Weights of a small mixture-of-experts language model, trained from scratch on English Wikipedia.
Experts: 64 experts in each of 11 layers, 128 SwiGLU neurons an expert.
Training: a variant of SOAP for the experts, 564M tokens, 8602 steps.
Below are experts of layer 7 (counted from 0) of a mixture-of-experts language model. Rows are named router (the router's row for the expert), gate (a neuron's input weights, with its number), up (a neuron's input weights, with its number), down (a neuron's output weights, with its number) and show model dimensions 0-127. Each number is 50 + 12 x the weight over its row's rms, rounded and kept within 0 to 99.
After each expert's rows: a language model's description of what the expert responds to; "mostly gets" lists some tokens that are sent to it at least half of the time. This comes from a sample of Wikipedia text that the model never trained on.

# expert 57
router:66 44 17 56 66 44 56 43 41 57 44 35 47 36 54 59 58 47 49 43 44 40 39 39 51 61 50 44 74 42 43 33 63 59 57 70 42 53 31 62 28 50 49 47 38 46 41 52 50 36 60 48 51 49 65 65 39 37 58 71 46 51 65 40 49 50 36 53 41 57 62 48 78 39 44 50 55 37 69 53 55 63 56 70 50 60 57 41 57 46 49 60 54 35 62 70 52 22 43 28 40 68 36 53 29 58 60 33 34 43 72 39 65 43 63 54 58 27 40 40 59 41 31 68 48 60 65 29
gate1:46 51 42 33 55 60 50 50 50 73 42 55 56 44 41 72 52 35 36 53 58 45 44 31 54 58 35 51 48 66 51 27 61 45 52 71 35 57 41 46 52 45 46 49 55 27 56 45 44 52 40 56 34 52 31 70 54 57 57 41 44 36 46 51 44 64 45 46 52 65 50 34 48 60 69 45 58 71 42 49 22 59 71 65 31 48 22 74 68 40 58 52 47 50 54 37 43 38 53 63 71 50 43 47 22 62 56 32 41 45 58 44 52 33 78 58 40 64 34 38 29 57 31 46 68 63 49 48
up1:66 55 60 51 41 41 70 25 49 60 56 39 37 61 50 48 48 62 56 58 65 47 61 64 36 44 45 31 39 29 52 62 52 37 46 32 63 52 44 46 62 54 40 43 47 85 55 36 51 37 58 40 43 49 70 43 43 48 48 52 48 22 42 40 49 49 46 67 36 39 68 64 52 33 36 45 28 42 40 45 46 32 35 58 33 36 50 32 42 54 56 45 60 35 66 83 59 67 29 27 46 43 53 47 61 35 65 48 60 33 49 64 47 80 44 40 55 53 38 56 51 49 37 58 42 63 51 50
down1:72 49 38 55 51 43 63 45 52 61 58 34 42 44 58 58 65 41 44 60 52 67 74 60 54 47 50 55 31 31 45 66 40 48 40 39 57 62 51 47 53 55 31 44 54 50 57 48 54 50 64 69 54 56 75 36 61 50 58 50 75 35 45 55 58 59 48 53 57 39 43 48 38 43 54 46 28 70 39 58 28 43 28 59 67 63 61 21 59 65 44 52 49 74 50 52 54 61 59 34 64 55 76 38 63 62 38 44 72 48 34 52 53 58 50 32 39 88 68 59 57 40 50 44 45 61 59 36
gate2:56 58 19 53 47 35 56 52 55 55 31 42 31 47 16 59 54 55 58 33 40 45 55 37 48 48 42 65 51 45 49 51 39 30 45 75 65 61 56 36 38 62 40 51 40 54 53 46 46 63 53 47 37 56 41 45 52 45 47 69 30 38 63 60 43 50 44 54 34 60 43 52 55 38 40 46 35 54 83 48 54 44 56 33 51 66 57 58 75 39 64 54 44 26 61 63 64 39 35 54 44 45 44 48 43 47 35 43 20 55 29 62 73 57 46 43 53 52 20 57 47 56 64 37 32 49 45 30
up2:47 69 27 58 26 40 50 56 55 36 64 67 29 58 53 61 45 58 45 62 59 41 51 43 38 57 37 27 39 67 52 48 57 65 73 42 57 46 46 29 73 39 47 43 50 44 49 59 51 41 40 52 32 48 30 57 67 54 67 55 50 30 64 36 57 40 52 70 50 51 38 45 24 55 33 26 36 46 32 40 41 36 46 68 45 22 31 59 54 42 45 54 68 58 56 23 46 48 46 38 39 51 55 61 38 61 46 50 57 51 29 53 49 67 46 58 42 52 63 43 42 26 42 58 58 40 49 66
down2:54 51 42 53 43 56 45 49 57 72 68 39 50 48 47 43 53 53 61 77 61 55 47 45 51 58 42 46 68 57 60 58 70 47 37 46 63 57 34 74 52 52 57 55 46 39 61 43 59 29 42 56 58 45 25 47 28 51 58 48 70 35 54 67 62 39 41 41 42 57 73 47 64 35 43 32 52 46 45 39 53 47 25 21 64 56 46 72 22 38 51 29 40 35 40 43 57 29 51 58 63 52 69 38 53 58 43 51 44 66 51 71 33 54 40 41 49 43 37 44 47 49 65 68 55 49 23 71
What it handles: Given-name starts in rosters. Pieces starting or early in given names after country codes in sports tables, such as D(ie)go, Z(uzana), Fran, Jean, Chris.
mostly gets: " Fran", " Jul", " Jo", "rist", " Jean", " Jac"

# expert 31
router:43 37 38 33 31 47 56 26 70 54 35 49 54 63 66 55 57 53 49 21 47 65 29 51 66 44 35 59 33 49 47 41 53 33 67 46 62 54 47 67 52 65 41 39 65 41 62 29 61 53 48 70 62 68 40 41 53 55 54 48 42 40 27 57 38 58 62 70 55 67 60 53 65 60 50 52 34 65 47 43 29 67 58 57 69 59 60 41 42 53 52 37 56 35 46 45 64 51 56 41 66 45 53 56 52 72 40 36 33 32 48 37 67 24 62 47 60 49 45 37 48 35 51 47 48 32 70 37
gate1:44 34 52 31 53 46 39 59 58 76 44 53 44 45 77 46 35 36 36 52 32 75 50 62 75 41 41 45 45 36 49 20 41 53 42 59 45 41 42 49 48 54 44 44 65 45 48 44 42 30 54 40 62 41 54 41 66 60 39 25 61 37 48 42 36 60 24 64 40 46 46 62 68 56 42 49 50 53 64 80 46 56 61 61 69 49 57 30 59 52 65 53 59 19 48 40 70 51 39 32 51 46 49 32 25 61 62 42 50 53 57 48 46 47 58 37 60 41 47 42 42 55 41 55 29 56 65 46
up1:37 66 50 48 72 46 55 47 27 52 65 86 43 46 38 43 55 59 63 53 47 40 39 55 55 47 70 37 45 48 55 60 51 44 40 47 59 50 62 61 50 35 56 64 47 36 56 56 57 55 60 54 54 48 49 36 55 55 54 36 39 52 43 56 57 27 77 49 66 44 79 43 25 40 75 53 80 63 40 40 57 49 62 40 33 66 49 62 56 61 36 50 59 49 56 49 39 41 42 76 74 50 65 58 55 40 48 55 57 63 42 56 46 41 59 51 39 33 55 65 74 70 61 50 48 67 70 37
down1:51 50 38 48 71 68 41 50 53 52 42 64 44 38 52 42 38 47 47 58 50 48 44 45 58 54 58 68 52 29 49 28 41 39 54 58 44 56 34 50 54 61 41 66 58 67 60 66 50 54 61 42 63 51 40 39 46 34 28 47 59 41 59 36 47 65 17 49 22 44 66 71 46 37 51 66 45 44 53 62 78 54 18 41 71 41 43 49 54 40 46 51 62 48 39 34 46 53 44 56 61 53 41 46 38 29 59 58 49 64 71 32 45 68 41 58 49 36 55 60 13 50 57 49 62 54 45 74
gate2:31 51 49 57 32 41 54 49 58 48 61 53 56 29 43 34 37 50 44 56 54 51 62 57 60 57 50 56 69 71 49 47 73 78 50 32 66 40 62 54 39 33 51 50 49 51 49 55 63 38 36 37 36 58 42 61 64 59 55 70 62 61 52 66 39 58 18 56 23 43 38 42 59 53 61 56 32 44 51 53 48 44 43 60 47 43 51 69 24 25 67 35 53 51 41 44 57 41 72 47 53 45 32 39 44 52 42 58 39 59 38 38 53 36 57 38 62 46 29 49 42 47 28 49 25 29 64 65
up2:45 46 45 66 26 44 62 33 58 43 56 51 46 12 65 37 45 32 50 55 52 56 60 55 48 45 61 59 48 69 55 21 64 49 46 34 67 52 69 60 48 38 45 34 39 37 49 40 47 46 44 59 39 54 31 69 54 57 41 88 63 62 34 53 41 49 38 64 25 52 30 33 67 56 40 46 36 47 48 52 34 55 35 45 27 40 42 46 31 28 60 45 50 49 59 54 51 44 46 52 58 55 46 46 49 59 54 70 57 55 34 49 63 51 45 46 68 48 49 30 49 67 29 60 40 38 57 42
down2:47 40 42 58 62 29 42 43 56 56 30 62 34 78 37 43 66 68 46 49 40 38 43 71 40 59 38 53 56 58 45 70 61 37 49 61 58 47 32 45 77 46 58 72 39 50 53 46 46 27 51 43 42 40 61 19 48 53 62 48 47 39 52 45 49 49 65 80 68 44 45 64 54 44 56 39 44 52 45 57 45 55 60 83 49 51 57 42 44 72 23 71 49 55 38 52 40 62 44 39 52 57 60 65 52 43 27 35 51 54 68 51 45 61 60 56 63 48 51 26 66 35 61 55 62 59 58 53
What it handles: Line-start table markup. Pipes, dashes and equals signs starting a line in tables, lists and headings, plus infobox labels like Born:, name:, Preceded.
mostly gets: "|", " Born:", "=", " name:", "-", " Genus:"

# expert 24
router:51 61 56 55 18 48 53 50 44 35 35 65 49 35 55 42 67 70 56 65 31 40 45 42 64 58 37 39 55 37 25 64 71 50 41 53 41 50 45 44 23 62 32 50 46 53 51 62 55 60 70 55 46 60 50 63 54 31 61 56 57 80 44 60 27 64 62 28 28 53 54 52 38 46 49 56 50 70 57 61 70 38 42 53 58 58 63 45 46 58 46 67 54 53 44 61 66 42 40 20 46 66 46 47 61 62 36 41 43 75 44 43 50 34 40 50 74 45 38 55 46 41 42 39 51 53 42 47
gate1:36 39 35 60 46 32 47 49 49 43 42 66 43 44 40 54 41 33 69 35 61 51 42 64 46 29 34 43 72 38 46 35 45 33 42 44 49 51 55 67 38 58 62 42 35 39 57 32 50 45 42 34 46 44 44 36 54 45 27 61 53 42 50 56 56 51 40 56 64 44 57 31 63 41 57 25 33 48 53 43 30 55 46 73 46 67 51 53 62 53 58 31 31 60 46 44 51 64 59 89 50 60 54 45 28 35 66 37 20 39 43 30 29 52 63 45 38 56 45 58 45 41 58 62 66 49 59 44
up1:47 45 40 50 71 51 55 66 41 42 44 68 53 52 33 51 58 46 42 58 46 45 37 32 54 60 36 53 65 58 42 40 66 66 43 78 53 47 52 65 56 55 74 54 48 38 55 30 37 30 54 45 54 52 39 47 28 50 37 69 49 49 50 80 37 46 39 71 51 68 06 63 54 27 45 65 56 41 47 53 54 65 52 56 43 36 45 31 63 33 59 72 53 61 68 49 38 40 54 37 36 49 53 68 52 49 51 35 46 53 52 32 34 47 63 42 50 47 61 51 49 52 33 63 69 64 43 50
down1:56 42 47 44 51 57 42 43 51 55 34 38 44 59 57 49 34 48 48 60 38 43 17 41 52 47 33 47 46 53 56 56 41 53 45 65 79 64 25 55 47 40 20 45 60 32 42 29 51 47 59 41 21 53 50 61 53 36 32 48 38 33 64 71 58 53 46 64 64 64 38 37 25 52 49 31 54 62 41 38 47 48 45 46 34 66 29 52 54 45 48 46 35 48 34 46 63 57 62 67 52 55 26 30 48 52 54 43 47 25 32 56 56 59 54 81 47 69 53 41 61 45 49 34 50 50 60 51
gate2:40 49 38 44 41 77 49 56 58 45 59 50 60 29 51 44 51 68 35 24 62 57 50 63 58 79 54 58 60 55 47 35 65 36 24 53 66 37 52 57 37 67 61 32 42 51 62 49 44 59 58 76 45 45 56 53 62 62 30 43 58 57 45 36 60 55 40 53 42 70 50 45 45 40 49 51 42 35 57 66 56 57 58 35 39 51 70 63 42 63 33 39 42 47 70 16 67 55 45 37 44 53 60 67 56 50 46 55 42 48 42 48 58 47 31 44 32 38 20 40 68 59 51 37 53 34 49 64
up2:33 47 44 51 47 62 44 53 77 41 45 47 63 51 72 44 50 74 63 32 43 85 62 43 48 50 32 48 60 42 47 63 35 44 21 61 67 69 30 59 35 54 68 48 58 61 49 57 34 69 59 53 32 49 48 65 40 60 48 48 57 44 58 48 64 42 42 62 47 76 48 57 39 45 44 58 37 42 47 65 66 42 59 59 48 43 59 54 54 55 36 27 40 62 52 39 23 75 72 53 50 33 56 48 55 39 39 52 47 33 60 44 58 63 46 31 45 36 44 73 59 64 62 51 51 44 48 57
down2:51 41 66 60 61 61 32 47 48 57 57 51 48 79 43 29 46 64 57 44 39 49 37 65 46 35 44 58 40 36 54 56 30 51 57 46 35 48 33 48 64 48 65 58 58 41 43 67 36 43 49 12 59 38 50 44 27 50 50 41 54 40 72 52 76 60 37 45 52 56 30 46 54 50 40 40 53 47 41 30 47 63 70 00 43 34 37 58 45 46 40 66 55 53 60 59 44 65 53 44 69 43 55 39 38 49 35 57 49 47 43 64 36 48 46 54 60 45 39 53 57 67 51 52 37 52 53 33
What it handles: First name and name starts. Common first names such as Sam, Jack, Bob, and opening pieces of names in titles and tables, e.g. Ros(oy), Is(uzu), Con(nolly).
mostly gets: " Sam", " Jack", " Bob", " Fred", " Max", " Raj"

# expert 52
router:39 48 33 57 74 49 26 61 28 37 58 54 63 50 43 36 57 40 50 51 63 52 39 37 33 73 62 57 25 48 52 57 37 37 73 48 34 50 54 48 46 49 64 42 53 43 52 67 39 53 45 65 58 68 59 52 59 41 42 56 60 78 50 46 35 46 21 54 47 59 51 65 63 51 40 39 69 30 65 46 69 42 48 42 35 63 35 44 70 70 56 43 52 60 57 38 57 48 46 39 62 47 62 70 47 59 31 32 39 48 45 43 82 48 38 55 69 47 51 53 48 57 59 39 58 60 30 43
gate16:52 63 46 42 91 77 56 44 58 47 53 44 60 63 37 54 46 55 42 57 54 41 44 32 60 59 42 33 57 48 54 46 33 55 55 43 37 43 61 37 53 48 65 63 52 61 49 14 42 57 75 31 56 57 50 45 52 71 32 50 55 39 71 19 46 49 46 57 55 56 52 50 58 35 27 61 40 25 45 56 34 49 32 29 28 55 48 52 40 72 70 45 51 43 51 49 46 50 51 64 50 61 50 57 38 55 55 44 49 45 31 35 50 26 47 53 55 38 59 45 49 56 77 44 48 35 47 44
up16:61 48 37 78 81 39 64 57 54 45 50 49 52 62 57 51 58 52 59 45 63 49 55 59 50 33 56 40 64 35 56 39 45 28 53 33 75 58 41 58 33 42 60 49 44 37 45 56 22 34 56 53 50 56 71 55 48 59 57 54 20 61 35 32 28 56 37 32 43 39 42 41 65 43 60 43 37 61 38 43 51 64 47 38 57 57 62 41 66 25 52 61 28 48 23 38 70 34 46 54 49 43 49 41 30 41 54 49 33 49 60 47 40 32 61 66 47 57 43 41 49 63 51 52 43 58 50 30
down16:36 80 41 52 43 59 53 55 66 35 63 46 55 57 36 36 71 44 79 42 41 57 48 49 47 50 50 54 43 60 47 73 62 56 29 22 48 49 40 54 72 52 59 52 46 39 53 38 64 58 59 50 25 41 52 39 43 80 42 38 72 58 42 50 43 55 52 57 49 42 41 33 50 56 34 53 62 58 36 54 57 41 40 68 48 70 34 47 47 27 34 37 37 62 55 42 59 70 36 45 50 54 60 45 55 79 33 37 72 42 51 59 34 50 59 46 36 35 53 52 55 40 57 44 31 31 45 44
gate17:42 47 48 43 60 52 46 61 49 52 39 54 36 48 34 59 59 31 44 49 61 59 61 37 38 95 30 32 38 52 61 68 33 48 49 58 32 30 48 62 58 57 48 51 43 41 57 57 25 43 46 43 77 51 50 62 55 43 45 66 30 43 30 68 61 63 56 38 53 49 30 65 63 46 55 48 49 56 41 32 61 36 43 40 48 58 42 46 42 54 58 49 32 45 63 53 31 41 49 39 54 47 75 49 39 44 47 52 34 39 70 29 67 49 31 27 63 42 41 46 36 50 45 67 45 60 44 28
up17:58 43 57 71 52 57 60 45 47 64 19 32 58 47 46 48 55 55 37 32 48 49 50 60 51 60 32 71 49 46 65 60 58 29 59 58 27 54 60 58 63 50 51 39 72 56 71 50 36 68 54 43 51 38 60 67 65 35 40 55 50 59 38 46 47 59 34 58 33 52 34 43 62 69 54 44 44 54 34 49 39 59 34 68 33 52 40 61 51 32 31 50 61 47 65 46 54 29 49 56 39 45 41 52 59 46 39 48 52 38 79 58 52 67 40 51 34 23 53 37 19 53 66 58 30 62 45 47
down17:48 64 41 27 70 61 36 37 58 46 47 58 42 60 37 51 42 40 61 71 54 38 59 57 55 68 26 54 71 63 75 29 64 48 34 74 50 59 38 51 31 26 32 61 37 49 50 59 51 46 58 60 56 58 37 39 44 54 59 35 45 49 45 51 58 48 44 57 48 40 26 43 36 52 40 42 50 53 51 46 49 49 82 53 37 35 60 58 48 55 69 65 60 52 52 33 62 31 49 65 61 39 36 47 25 49 46 53 44 54 64 58 62 61 45 44 47 45 38 39 62 58 65 20 59 44 36 70
What it handles: Capital abbreviation pieces. Uppercase pieces inside acronyms and codes plus closing brackets, such as O-D-I, F-A-W, SDL-P, mostly in sports and tables.
mostly gets: "NG", "FA", "BA", "SP", "American", "US"

# expert 30
router:50 66 44 36 64 56 37 57 57 29 46 66 58 62 52 40 52 51 58 38 42 47 23 45 60 46 63 61 44 52 31 46 40 59 53 52 61 47 53 37 50 28 51 59 52 59 49 45 52 37 68 70 64 53 57 32 77 48 44 46 55 63 50 49 39 60 42 56 62 69 60 56 27 54 69 57 70 42 56 70 38 47 65 34 54 37 44 33 61 52 50 47 67 38 49 49 41 23 61 60 64 49 38 44 35 67 42 36 39 63 49 57 61 71 72 45 46 65 74 67 47 68 52 29 61 57 75 62
gate17:54 55 54 49 56 41 54 56 59 61 76 61 40 56 65 33 25 49 49 46 56 68 48 49 64 52 61 45 51 63 58 11 36 55 43 67 59 26 51 62 61 35 54 56 48 48 80 42 44 42 52 53 44 49 49 74 61 52 32 56 68 72 48 65 37 60 59 58 69 64 51 66 51 52 45 26 46 50 54 62 34 52 42 44 37 55 56 38 38 45 53 64 47 24 63 48 48 64 62 55 53 53 49 48 34 42 42 43 66 63 30 61 51 32 66 51 34 46 29 74 59 54 41 52 51 26 50 63
up17:43 55 60 40 45 41 54 37 08 67 47 46 71 49 62 54 57 45 49 37 45 53 48 74 40 65 38 54 34 47 54 40 46 52 43 44 47 47 58 13 55 46 62 47 56 47 62 49 33 38 61 42 46 40 39 36 57 56 53 47 24 50 61 46 73 67 47 57 45 31 55 56 55 63 39 72 60 57 61 36 53 66 41 34 73 45 36 55 42 54 38 52 48 57 34 50 51 33 52 49 52 51 56 46 71 33 78 51 64 46 69 57 43 46 43 57 47 38 46 64 60 30 32 37 69 70 33 47
down17:68 73 55 26 42 56 53 44 56 86 53 46 53 51 51 46 33 43 41 78 48 56 28 49 43 70 60 53 34 39 50 52 48 65 48 30 61 65 44 53 50 51 60 54 48 55 40 56 51 64 49 42 39 46 31 27 63 44 43 52 36 26 45 69 56 60 51 37 56 67 60 69 45 31 38 76 48 52 40 52 31 49 34 39 52 58 52 48 64 59 58 41 46 36 79 61 48 53 54 54 49 42 68 49 69 49 38 39 47 45 61 50 54 34 59 80 56 48 52 55 58 40 50 62 31 67 60 65
gate18:43 68 31 41 53 70 56 51 47 52 39 61 23 50 51 37 26 48 60 48 36 56 38 39 25 59 73 35 71 42 43 54 51 54 42 69 43 56 56 51 52 75 47 48 64 53 51 48 49 64 61 50 54 48 45 40 63 68 38 75 65 61 21 60 60 69 56 35 74 39 33 56 43 48 40 55 36 48 58 53 68 35 51 51 31 45 48 41 47 58 45 43 50 31 41 60 55 40 44 61 60 59 42 36 70 42 49 34 43 54 67 65 47 47 48 33 36 57 69 54 71 55 58 68 57 29 41 66
up18:42 50 55 58 35 47 49 38 55 45 31 80 44 58 54 37 38 46 69 15 51 57 53 58 39 52 23 54 37 30 60 34 59 42 52 61 30 47 47 32 58 47 72 26 49 40 62 56 41 68 65 50 58 45 41 42 29 48 46 39 30 53 56 43 38 61 61 45 39 33 52 59 56 40 59 40 59 33 54 62 36 59 32 47 63 48 50 37 33 65 37 57 51 51 25 60 44 34 46 53 40 60 44 37 30 67 45 63 64 56 44 38 50 43 42 54 42 56 48 46 52 65 36 81 37 34 42 59
down18:50 44 44 46 39 39 67 46 46 51 54 40 61 59 30 51 56 53 58 32 62 52 66 58 53 63 55 49 45 36 37 65 44 43 47 69 55 47 50 60 45 68 52 42 29 72 54 53 51 53 65 47 43 68 32 65 41 46 62 62 46 47 57 66 95 44 37 51 49 50 39 67 45 30 72 43 68 48 35 74 80 49 40 43 59 45 47 44 40 53 64 59 33 55 54 56 49 55 45 39 54 66 48 33 52 32 46 73 33 33 47 30 48 35 52 60 61 32 48 30 56 64 45 43 31 50 41 67
What it handles: Infobox and reference labels. Labels and code letters in infoboxes, lists and headings, e.g. IATA, GNIS ID, Summer (DST), ==See also, and the word part.
mostly gets: " part", "==See", "ST)", " Part", " JPL", " MPC"

# expert 47
router:32 74 28 52 50 64 70 54 59 41 40 66 42 39 42 47 47 50 44 50 35 72 61 60 71 49 22 72 52 49 45 47 50 58 56 44 55 60 41 46 50 72 61 47 55 44 45 47 22 47 44 52 49 55 43 53 62 43 43 65 42 54 44 63 35 42 48 58 50 65 65 72 51 37 66 51 54 59 44 43 74 68 53 42 63 56 72 52 37 54 49 42 50 41 36 55 53 21 46 55 49 36 57 65 76 42 55 54 41 47 44 52 65 69 59 37 47 44 64 36 71 56 40 29 65 15 59 45
gate1:64 55 41 45 54 43 59 57 39 42 75 56 40 67 21 44 43 64 44 34 56 47 46 37 42 73 41 55 54 36 42 54 37 66 42 63 42 60 42 33 29 58 65 24 46 54 67 34 41 54 45 55 42 62 48 42 55 63 33 40 47 51 47 74 38 60 56 74 69 48 47 57 34 27 57 50 77 60 43 51 62 39 45 53 36 41 51 45 38 47 21 41 55 57 35 74 37 34 23 51 44 53 49 45 34 53 60 63 49 41 52 53 40 26 65 42 49 43 55 48 58 54 24 56 45 60 50 51
up1:40 59 59 47 29 47 54 40 35 36 47 51 73 57 61 68 55 36 63 50 64 58 24 58 74 78 43 39 38 42 48 61 59 56 61 54 29 39 54 56 58 64 39 52 32 42 22 37 40 69 45 46 71 55 42 44 78 49 43 62 44 52 46 37 40 48 31 35 48 52 40 30 44 64 36 53 52 44 57 35 36 62 53 56 45 49 60 49 54 47 61 67 55 48 75 55 65 36 60 37 38 45 56 66 42 65 62 45 55 47 44 45 49 60 38 48 31 20 45 55 42 56 64 39 39 37 70 44
down1:33 53 48 44 46 51 51 67 65 34 43 63 49 41 78 36 59 47 40 34 67 52 61 30 67 60 32 46 70 57 51 44 58 54 44 69 53 51 40 54 49 33 49 36 28 47 54 57 42 67 45 45 54 56 48 59 63 48 59 58 51 55 65 56 43 27 68 47 56 48 42 57 39 35 42 62 67 62 34 41 59 36 50 57 30 44 47 38 49 49 62 44 47 69 35 70 54 21 53 43 29 47 66 49 48 37 69 25 45 41 51 48 55 52 90 38 44 33 65 39 64 65 54 37 59 36 50 36
gate2:50 56 63 47 58 67 38 39 62 47 43 65 76 40 37 60 61 53 57 82 69 51 54 56 43 42 27 71 33 57 55 62 59 19 72 70 39 64 67 39 38 54 48 38 32 67 49 53 60 73 38 38 59 57 41 62 59 56 44 43 37 42 34 59 43 40 52 51 57 43 53 59 46 62 38 37 63 47 62 53 57 60 62 36 50 40 55 35 51 57 75 72 47 40 50 33 36 67 45 73 47 48 37 51 62 36 66 54 51 37 63 41 51 37 72 49 46 50 41 42 51 48 31 53 58 54 38 44
up2:50 43 68 47 51 45 38 67 54 69 52 32 60 57 62 51 32 82 51 44 38 48 63 71 47 51 44 43 54 50 66 29 39 60 46 49 43 51 42 58 46 35 70 43 55 27 30 60 49 32 73 46 63 57 82 42 39 50 52 53 53 40 55 60 57 71 44 44 58 48 65 59 58 54 77 74 54 57 64 25 48 32 40 70 50 58 62 64 31 34 47 57 56 67 40 48 58 59 43 48 65 56 59 32 36 49 59 53 50 48 41 63 64 50 42 64 65 58 37 50 54 37 44 60 61 45 24 46
down2:60 38 42 51 64 58 42 48 35 51 52 48 39 39 30 26 53 42 45 37 44 58 77 60 41 48 58 54 57 39 54 58 34 66 23 35 59 40 58 41 56 58 54 49 49 50 50 33 36 30 51 59 55 43 55 72 49 29 44 63 65 23 69 47 62 55 49 46 52 56 42 45 57 69 56 38 40 56 32 60 35 51 48 73 40 42 60 55 43 64 49 73 28 53 60 61 51 43 80 44 68 46 65 44 62 68 23 51 33 61 44 60 46 48 55 46 53 51 39 34 52 31 50 24 46 43 30 41
What it handles: Field separators. Table pipes, colons after infobox and list field names such as Country:, Location:, District:, State:, and dashes in election tables and lists.
mostly gets: " by:", " Country:", " Location:", " Total:", " Died:", " Genus:"

# expert 5
router:67 44 54 65 47 63 52 49 55 30 41 47 63 77 56 51 52 65 61 40 40 57 40 60 72 37 47 62 21 58 60 52 29 66 39 61 52 49 51 31 71 48 65 51 55 39 52 49 54 54 61 49 56 51 42 62 67 60 48 36 57 69 44 48 50 43 48 49 30 39 31 50 43 50 56 36 61 65 54 52 40 45 34 46 59 57 59 73 32 76 73 38 38 30 45 53 61 61 38 56 55 56 47 39 26 57 50 43 57 37 51 47 47 60 45 25 45 44 57 92 27 49 63 38 56 55 49 40
gate0:44 35 42 54 77 19 41 57 54 77 51 46 44 64 40 69 45 64 38 65 56 50 44 30 66 58 53 39 64 35 53 46 64 67 43 57 37 50 25 74 53 62 72 51 32 34 63 41 59 42 57 57 58 40 44 38 78 59 61 47 43 52 37 65 59 66 56 55 43 37 54 55 37 69 52 63 58 50 47 25 49 50 42 38 41 35 54 63 48 56 61 49 48 36 24 52 44 50 39 58 47 37 71 36 61 42 69 50 55 35 52 51 47 61 37 44 47 34 43 54 35 66 34 55 54 55 47 38
up0:50 61 49 44 17 48 45 47 40 34 48 61 53 50 28 28 61 41 45 45 52 42 52 59 40 35 49 44 50 63 35 44 61 53 43 22 12 70 61 35 24 40 59 33 43 53 56 39 49 77 50 39 45 42 65 69 35 44 45 52 44 54 43 40 47 56 62 69 62 38 62 55 55 56 57 34 50 42 70 41 58 41 54 33 52 29 34 50 61 42 49 83 40 62 60 57 53 53 33 52 56 55 42 59 40 68 43 44 70 56 31 52 42 47 45 56 43 53 52 51 55 68 51 66 54 58 59 70
down0:31 28 44 65 44 56 47 51 46 44 56 41 49 63 56 46 38 50 60 39 52 61 40 48 48 46 47 59 48 52 30 50 48 65 81 43 46 61 57 63 63 49 39 47 48 65 58 47 38 39 59 57 49 31 54 43 58 66 54 30 49 49 33 65 54 40 54 49 45 83 64 38 56 42 69 66 50 49 47 57 34 70 38 39 63 48 47 41 69 39 48 61 36 37 50 72 44 55 42 24 42 54 37 26 46 72 68 69 36 26 52 52 60 57 40 33 76 48 50 46 67 32 60 39 62 54 70 54
gate1:50 57 60 38 45 67 59 51 30 64 36 57 49 39 36 48 32 46 53 40 44 51 41 41 42 36 27 51 55 56 61 49 39 77 60 73 42 54 75 46 55 50 61 43 52 42 51 54 77 47 60 51 22 61 53 44 57 48 64 39 45 46 53 34 52 56 44 59 24 59 32 58 35 59 69 39 32 56 47 38 62 60 53 32 36 47 44 57 66 59 45 61 40 45 24 39 55 44 35 32 52 46 40 32 58 79 56 54 36 44 66 37 34 33 45 33 49 31 37 44 71 63 40 67 53 53 43 52
up1:49 29 54 38 69 30 48 50 47 53 40 67 52 54 47 61 57 58 54 43 55 49 61 28 21 31 54 73 75 51 36 52 61 38 34 33 47 41 73 47 57 53 55 59 31 53 29 45 41 69 73 37 62 52 50 51 58 48 36 67 47 54 55 53 53 75 44 50 45 65 56 56 46 52 42 37 64 66 60 34 49 59 60 48 62 39 58 66 63 75 62 60 55 63 57 47 65 55 40 31 29 43 73 36 34 32 56 62 61 60 57 62 28 53 50 52 54 47 70 57 59 54 43 59 66 49 42 40
down1:54 44 56 61 51 54 36 53 70 32 42 57 56 64 49 51 58 66 73 55 26 73 38 63 36 47 47 46 57 65 64 47 56 45 72 52 55 49 59 46 44 46 47 25 35 27 81 58 49 60 50 45 41 53 40 54 66 53 67 47 55 28 29 52 63 44 66 45 79 34 45 38 37 44 33 51 54 44 41 50 41 46 70 50 58 31 51 49 49 66 45 45 45 48 66 35 59 39 13 64 27 41 47 66 49 50 37 55 55 37 52 48 49 43 54 65 35 61 52 41 39 68 36 59 58 63 57 42
What it handles: Institution name heads. Head nouns ending proper names of institutions and events, such as University, School, College, Museum, Party, Championship, often after High or National.
mostly gets: " University", " School", " College", " Museum", " Institute", "ibrary"